{
  "n_layer": 11,
  "d_model": 320,
  "n_experts": 16,
  "experts_per_token": 3,
  "d_expert": 192,
  "d_shared_expert": 0,
  "activation": "swiglu",
  "moe_layers": [0, 1, 2, 3, 4, 5, 6, 7, 8, 9, 10],
  "router_score": "softmax",
  "normalize_top_k": true,
  "routed_scale": 1.73,
  "balance_loss": 0.0078,
  "balance_bias": false,
  "router_noise": 0.3,
  "init_std_router": 0.02,
  "lr_router": 0.00103,
  "vocab_size": 4096,
  "norm": "rmsnorm",
  "norm_eps": 1e-05,
  "tie_embeddings": false,
  "optimizer": "soap_variant",
  "lr": 0.00201,
  "beta1": 0.95,
  "beta2": 0.99,
  "grad_clip": 1.0,
  "batch_tokens": [32768, 65536, 98304],
  "seq_len": 512,
  "train_tokens": 594500000,
  "steps": 9538,
  "dataset": "wikipedia_en"
}
Below are experts of layer 5 (counted from 0) of a mixture-of-experts language model. Rows are named router (the router's row for the expert), gate (a neuron's input weights, with its number), up (a neuron's input weights, with its number) and show model dimensions 256-319. Each number is 50 + 15 x the weight over its row's rms, rounded and kept within 0 to 99.
Before each expert's rows: "gets" lists some tokens that make up at least twice as much of what it gets as of all text. This comes from a sample of Wikipedia text that the model never trained on. Tokens count by the router's weight.

# expert 9
gets: " ", " C", " P", " T", "c", " G"
router:43 70 65 23 44 78 46 27 72 50 51 54 42 79 59 43 66 25 17 56 48 46 42 46 38 35 64 65 47 68 69 36 74 86 75 63 56 47 74 60 37 47 57 28 54 39 54 64 44 31 47 49 42 52 59 37 56 44 34 81 66 64 43 33
gate5:68 33 41 54 56 76 74 39 71 60 60 52 53 49 33 57 65 64 22 30 54 60 47 48 62 30 50 30 27 58 73 64 56 38 36 46 65 39 44 68 58 47 65 72 41 31 41 43 49 50 44 55 58 55 52 73 62 63 35 35 37 31 61 60
up5:77 47 34 58 64 37 40 21 19 50 27 40 13 29 67 25 62 47 75 72 78 37 45 59 40 60 45 56 51 49 66 50 45 40 36 61 45 56 58 17 51 42 66 62 45 31 51 39 35 29 48 60 44 64 50 43 76 49 67 56 72 23 42 43
gate6:31 50 54 78 62 46 47 55 46 59 40 54 54 51 41 49 67 60 45 49 60 57 40 32 45 36 56 40 52 63 38 70 27 51 56 46 49 63 70 32 49 62 60 41 52 74 47 51 33 35 61 44 45 50 48 58 34 79 66 56 71 38 57 60
up6:60 63 54 65 40 52 57 60 61 54 58 50 61 52 52 43 55 52 40 64 52 61 62 67 45 42 78 38 79 70 39 51 49 65 52 47 39 30 58 26 51 60 58 72 72 61 58 66 53 34 46 44 47 57 42 48 33 58 46 69 53 55 51 40
gate7:57 51 40 56 57 44 48 60 32 39 25 37 33 59 64 66 51 27 64 50 20 37 34 36 54 49 39 17 54 46 58 66 61 70 75 77 33 44 49 47 38 50 68 46 53 55 44 40 42 65 68 34 63 42 42 67 56 56 30 49 51 63 53 62
up7:61 60 39 52 57 43 47 31 51 41 55 42 68 39 45 57 68 52 55 46 30 16 49 47 51 26 35 13 54 31 49 48 81 26 49 54 63 41 63 19 69 27 45 47 48 63 34 71 41 78 77 60 38 49 23 46 60 40 27 42 66 44 52 45
gate8:70 56 41 66 32 41 30 41 48 45 78 30 26 48 59 51 46 43 62 57 48 73 80 43 47 43 66 57 52 38 25 68 43 37 36 54 24 47 64 49 37 42 64 54 40 23 46 63 28 35 53 82 57 51 36 35 35 52 32 52 64 46 65 69
up8:34 37 26 48 83 36 45 40 50 22 27 53 72 35 66 38 48 62 67 77 45 54 66 54 41 69 66 49 67 46 45 29 54 50 42 76 70 22 44 81 81 63 29 54 87 71 42 40 64 69 62 46 57 67 78 42 51 52 27 22 57 54 46 46
gate9:80 50 38 58 31 57 58 57 50 58 39 47 60 51 43 54 40 56 32 61 52 41 61 64 75 45 76 38 31 45 25 69 64 63 74 53 75 31 40 68 74 30 44 51 60 79 32 59 49 28 67 39 61 77 31 37 57 56 35 56 41 48 42 64
up9:45 40 63 49 24 53 51 31 60 28 73 42 50 50 59 26 58 23 80 41 55 36 58 90 45 59 54 64 64 48 28 46 54 50 46 53 50 59 40 56 50 64 36 55 38 61 65 25 34 42 66 53 45 64 54 56 71 24 41 57 47 70 41 15
gate10:47 41 86 21 31 45 48 68 60 58 46 65 68 67 69 71 54 40 63 56 28 67 53 58 35 57 42 59 50 30 74 58 44 54 80 61 74 37 75 50 53 55 34 52 53 69 55 29 55 67 50 61 62 60 52 51 34 47 46 54 61 48 35 27
up10:53 53 22 70 66 59 39 43 65 51 37 32 61 30 32 24 58 61 58 48 51 43 47 47 83 34 47 19 57 68 21 42 61 35 31 59 23 72 49 36 42 35 70 55 47 58 49 68 59 44 50 52 40 34 30 53 57 58 47 39 42 73 52 44
gate11:36 33 63 53 39 63 44 46 76 55 45 62 48 70 65 41 44 67 42 61 46 46 28 45 54 29 55 44 50 53 46 73 35 47 64 52 22 46 44 67 48 35 52 56 48 49 60 85 39 39 73 42 55 54 43 68 42 38 39 58 39 32 99 57
up11:19 50 47 80 54 65 59 58 40 55 58 34 55 63 57 48 63 81 64 69 63 27 54 43 44 65 34 71 44 68 25 42 73 59 73 60 36 34 23 70 53 29 57 55 41 43 66 49 42 55 45 59 54 39 69 54 47 54 56 57 38 34 81 70

# expert 7
gets: ".", "–", " The", "ist", ").", ")"
router:58 46 45 89 77 26 49 52 76 60 54 52 72 62 37 40 54 48 36 45 59 76 71 56 66 65 52 47 35 41 53 62 37 39 56 77 77 57 45 36 55 47 71 49 21 58 37 52 55 47 32 54 35 57 63 22 49 49 47 69 41 56 65 50
gate5:79 55 55 52 39 37 73 64 41 15 31 34 48 56 34 50 44 62 44 76 50 72 47 45 31 61 62 19 79 64 62 69 66 58 62 66 50 30 57 46 65 29 66 59 49 34 38 63 54 69 83 32 30 70 63 39 44 32 25 21 56 45 62 36
up5:58 51 43 63 83 43 60 49 66 27 45 54 47 52 54 58 50 49 60 74 40 51 49 60 33 70 53 27 98 86 54 52 66 57 41 33 61 48 64 73 80 57 43 57 51 36 69 52 56 69 81 34 58 61 83 92 63 36 30 39 81 63 52 37
gate6:23 68 74 56 55 36 43 46 43 47 74 64 56 57 69 52 57 61 16 44 47 45 39 49 57 47 61 46 66 64 48 72 38 43 32 56 61 57 59 41 61 63 36 49 35 48 52 56 38 49 39 38 29 44 57 35 83 43 76 27 38 30 38 54
up6:37 49 70 51 56 46 49 30 38 51 64 39 62 37 65 54 58 17 04 68 08 36 61 57 72 62 56 33 39 37 41 63 38 61 40 35 75 32 44 33 39 41 68 57 57 35 78 66 55 35 27 33 38 31 45 17 67 58 37 64 59 75 53 50
gate7:57 90 67 66 55 66 69 27 58 65 31 41 41 53 35 33 43 69 62 59 45 59 69 43 46 32 53 51 54 25 50 60 46 52 40 63 34 51 39 53 34 45 52 18 56 48 38 53 42 56 50 50 29 52 62 57 52 22 48 78 28 76 47 44
up7:43 71 73 57 51 32 80 48 36 59 49 44 42 49 19 13 12 53 46 30 63 58 65 31 69 39 55 21 50 31 60 58 60 58 37 46 23 54 40 46 29 47 39 17 41 59 31 41 46 63 48 67 32 36 72 70 66 41 36 70 37 68 56 66
gate8:65 65 45 41 40 46 24 44 43 58 51 61 52 66 71 23 21 42 59 51 32 52 41 39 59 69 52 47 43 30 56 52 54 26 54 37 37 30 45 42 52 43 51 55 40 43 49 48 30 73 36 17 42 16 38 53 49 51 51 64 71 59 41 75
up8:17 66 48 63 76 44 56 56 58 26 54 20 34 40 46 60 44 41 43 34 41 57 79 39 45 39 28 60 31 43 54 35 47 43 44 57 55 49 55 56 27 48 36 67 45 61 54 49 50 30 62 57 37 63 59 48 65 66 36 20 25 39 52 58
gate9:57 57 18 45 42 59 51 74 32 41 47 51 36 24 41 44 54 45 37 41 37 51 38 53 55 66 43 48 58 71 66 79 48 62 45 77 54 68 39 56 41 53 76 65 76 69 45 44 58 39 56 72 54 72 63 33 46 12 47 43 18 30 61 58
up9:45 51 47 58 40 68 56 37 53 29 58 76 17 37 39 46 48 72 47 59 56 45 43 58 37 42 38 55 37 61 60 56 42 44 45 50 60 84 58 57 67 37 75 54 65 66 62 66 64 26 46 50 31 54 58 36 52 21 70 35 53 79 47 82
gate10:25 21 29 42 38 34 48 44 58 69 41 54 70 44 44 57 41 49 31 31 57 54 44 42 63 55 53 61 57 60 66 68 57 38 13 62 49 35 65 70 66 73 13 74 52 64 82 65 36 30 53 28 49 49 58 20 26 46 49 53 51 32 48 54
up10:03 75 38 61 56 52 61 65 50 30 52 48 46 63 52 38 34 71 56 60 32 47 32 67 46 73 63 48 33 58 56 64 49 66 53 56 24 43 68 63 57 44 60 61 28 59 56 56 55 51 23 24 54 50 51 55 58 53 50 45 35 53 45 54
gate11:49 61 41 74 47 51 55 37 79 68 25 34 57 49 09 36 35 73 29 31 52 34 56 25 68 44 10 88 75 54 42 72 35 51 56 55 54 50 51 40 43 28 47 71 82 37 35 75 46 51 74 56 53 93 34 40 43 45 68 62 78 68 54 48
up11:49 46 29 82 67 62 63 44 42 45 38 25 74 41 33 41 54 66 31 19 51 61 53 14 59 39 04 52 47 28 42 63 57 50 45 53 62 50 61 42 40 49 24 69 67 36 26 73 32 39 59 58 40 75 25 49 58 40 63 58 57 77 57 68

# expert 14
gets: " L", " B", " H", " K", " D", " R"
router:38 42 44 63 67 77 46 39 58 35 43 46 83 61 42 46 63 38 41 54 40 19 17 57 34 68 58 21 21 51 31 59 74 69 58 32 58 47 69 74 61 62 46 44 41 46 35 52 68 63 60 38 36 74 47 87 97 24 28 40 58 15 56 41
gate0:24 28 54 66 61 42 66 55 66 30 52 36 49 60 45 52 68 58 58 65 51 32 42 64 66 27 42 27 37 56 26 68 52 73 55 32 55 34 51 76 45 60 47 29 37 50 57 56 62 48 62 49 69 47 31 65 55 69 67 46 76 35 15 50
up0:46 33 49 44 35 26 45 45 60 61 39 58 28 83 59 60 65 43 41 38 66 56 60 30 55 59 49 49 48 52 41 36 48 32 34 78 43 56 59 48 74 38 35 50 81 67 60 62 55 74 38 79 20 52 49 52 64 57 43 39 23 52 73 67
gate1:61 65 63 62 24 87 47 34 71 43 71 65 51 44 32 58 32 36 53 69 53 45 51 65 48 45 50 32 46 57 57 28 51 43 47 56 47 77 29 61 59 24 83 62 40 49 51 39 61 54 38 46 53 51 54 50 46 20 60 43 60 63 11 59
up1:30 44 40 35 42 44 42 54 52 56 24 65 73 39 38 60 71 35 15 53 41 62 42 69 51 70 57 38 40 45 32 47 42 70 57 44 36 75 54 39 35 23 60 49 41 41 35 39 40 43 56 39 54 56 46 66 52 52 33 75 27 35 62 31
gate2:62 27 57 59 37 71 50 45 26 67 46 42 54 44 42 59 50 24 64 74 44 57 51 58 62 63 49 64 43 70 56 63 60 45 63 59 58 37 53 43 47 22 61 39 65 44 50 73 68 67 70 36 38 16 76 62 27 49 41 50 53 23 57 52
up2:50 55 44 27 36 38 12 57 45 32 70 34 54 51 62 63 58 48 59 59 48 61 57 44 64 58 46 55 58 23 64 51 80 68 44 60 50 46 22 43 71 27 40 33 75 33 63 51 58 30 31 59 51 31 34 63 43 79 37 68 45 46 48 59
gate3:56 60 51 62 37 65 32 37 49 57 51 69 51 52 61 30 22 55 61 54 27 30 70 45 35 52 57 70 33 62 50 80 56 36 35 29 28 58 46 45 52 50 90 51 40 50 77 22 43 74 92 64 54 28 62 61 44 38 57 47 43 24 48 46
up3:46 53 60 64 57 60 63 51 68 24 57 40 52 69 57 39 53 61 48 60 63 44 81 27 74 57 39 43 61 35 44 68 40 36 57 74 27 65 37 87 50 28 34 60 64 56 55 46 65 63 67 39 61 44 48 68 24 49 69 61 55 38 64 50
gate4:70 37 52 56 36 59 49 60 56 24 43 30 64 60 62 40 47 24 41 53 45 31 50 71 34 49 38 38 51 78 51 31 52 41 48 57 42 36 60 73 49 59 63 29 87 53 41 63 73 49 69 45 48 48 65 40 47 42 90 39 59 18 58 47
up4:55 42 52 53 35 56 30 49 49 64 28 57 50 81 46 64 63 26 70 33 48 66 46 49 55 39 47 43 31 53 55 53 33 70 28 34 51 76 46 41 46 45 29 66 22 55 48 56 34 41 71 43 40 46 47 59 44 46 43 27 52 69 73 44
gate5:54 63 50 86 38 79 60 43 50 42 51 48 48 35 64 46 75 54 58 42 38 58 30 66 46 34 35 41 43 60 43 51 45 78 64 21 37 48 33 46 07 75 53 46 55 74 41 51 63 35 33 74 45 49 17 68 67 44 43 61 55 45 62 25
up5:44 57 61 63 69 27 34 68 60 44 38 20 38 76 30 44 73 50 76 70 43 41 52 49 43 29 68 71 47 64 61 29 58 45 56 56 59 40 82 50 51 42 31 34 50 67 39 52 58 38 23 47 30 37 12 69 30 54 80 63 66 48 50 40
gate6:37 41 49 52 70 31 76 41 37 46 74 67 68 50 33 44 40 43 37 59 25 37 59 21 28 55 27 67 26 50 42 33 39 43 81 58 69 40 32 40 73 57 55 80 58 45 19 55 67 61 38 51 45 38 56 32 55 40 51 57 42 52 49 52
up6:58 52 48 69 46 37 62 70 61 29 70 59 42 34 52 65 42 41 41 69 62 64 55 44 56 46 67 32 42 60 42 28 47 54 58 50 72 52 51 49 37 22 48 40 01 47 59 41 28 63 43 58 77 45 36 63 58 62 53 48 60 43 59 28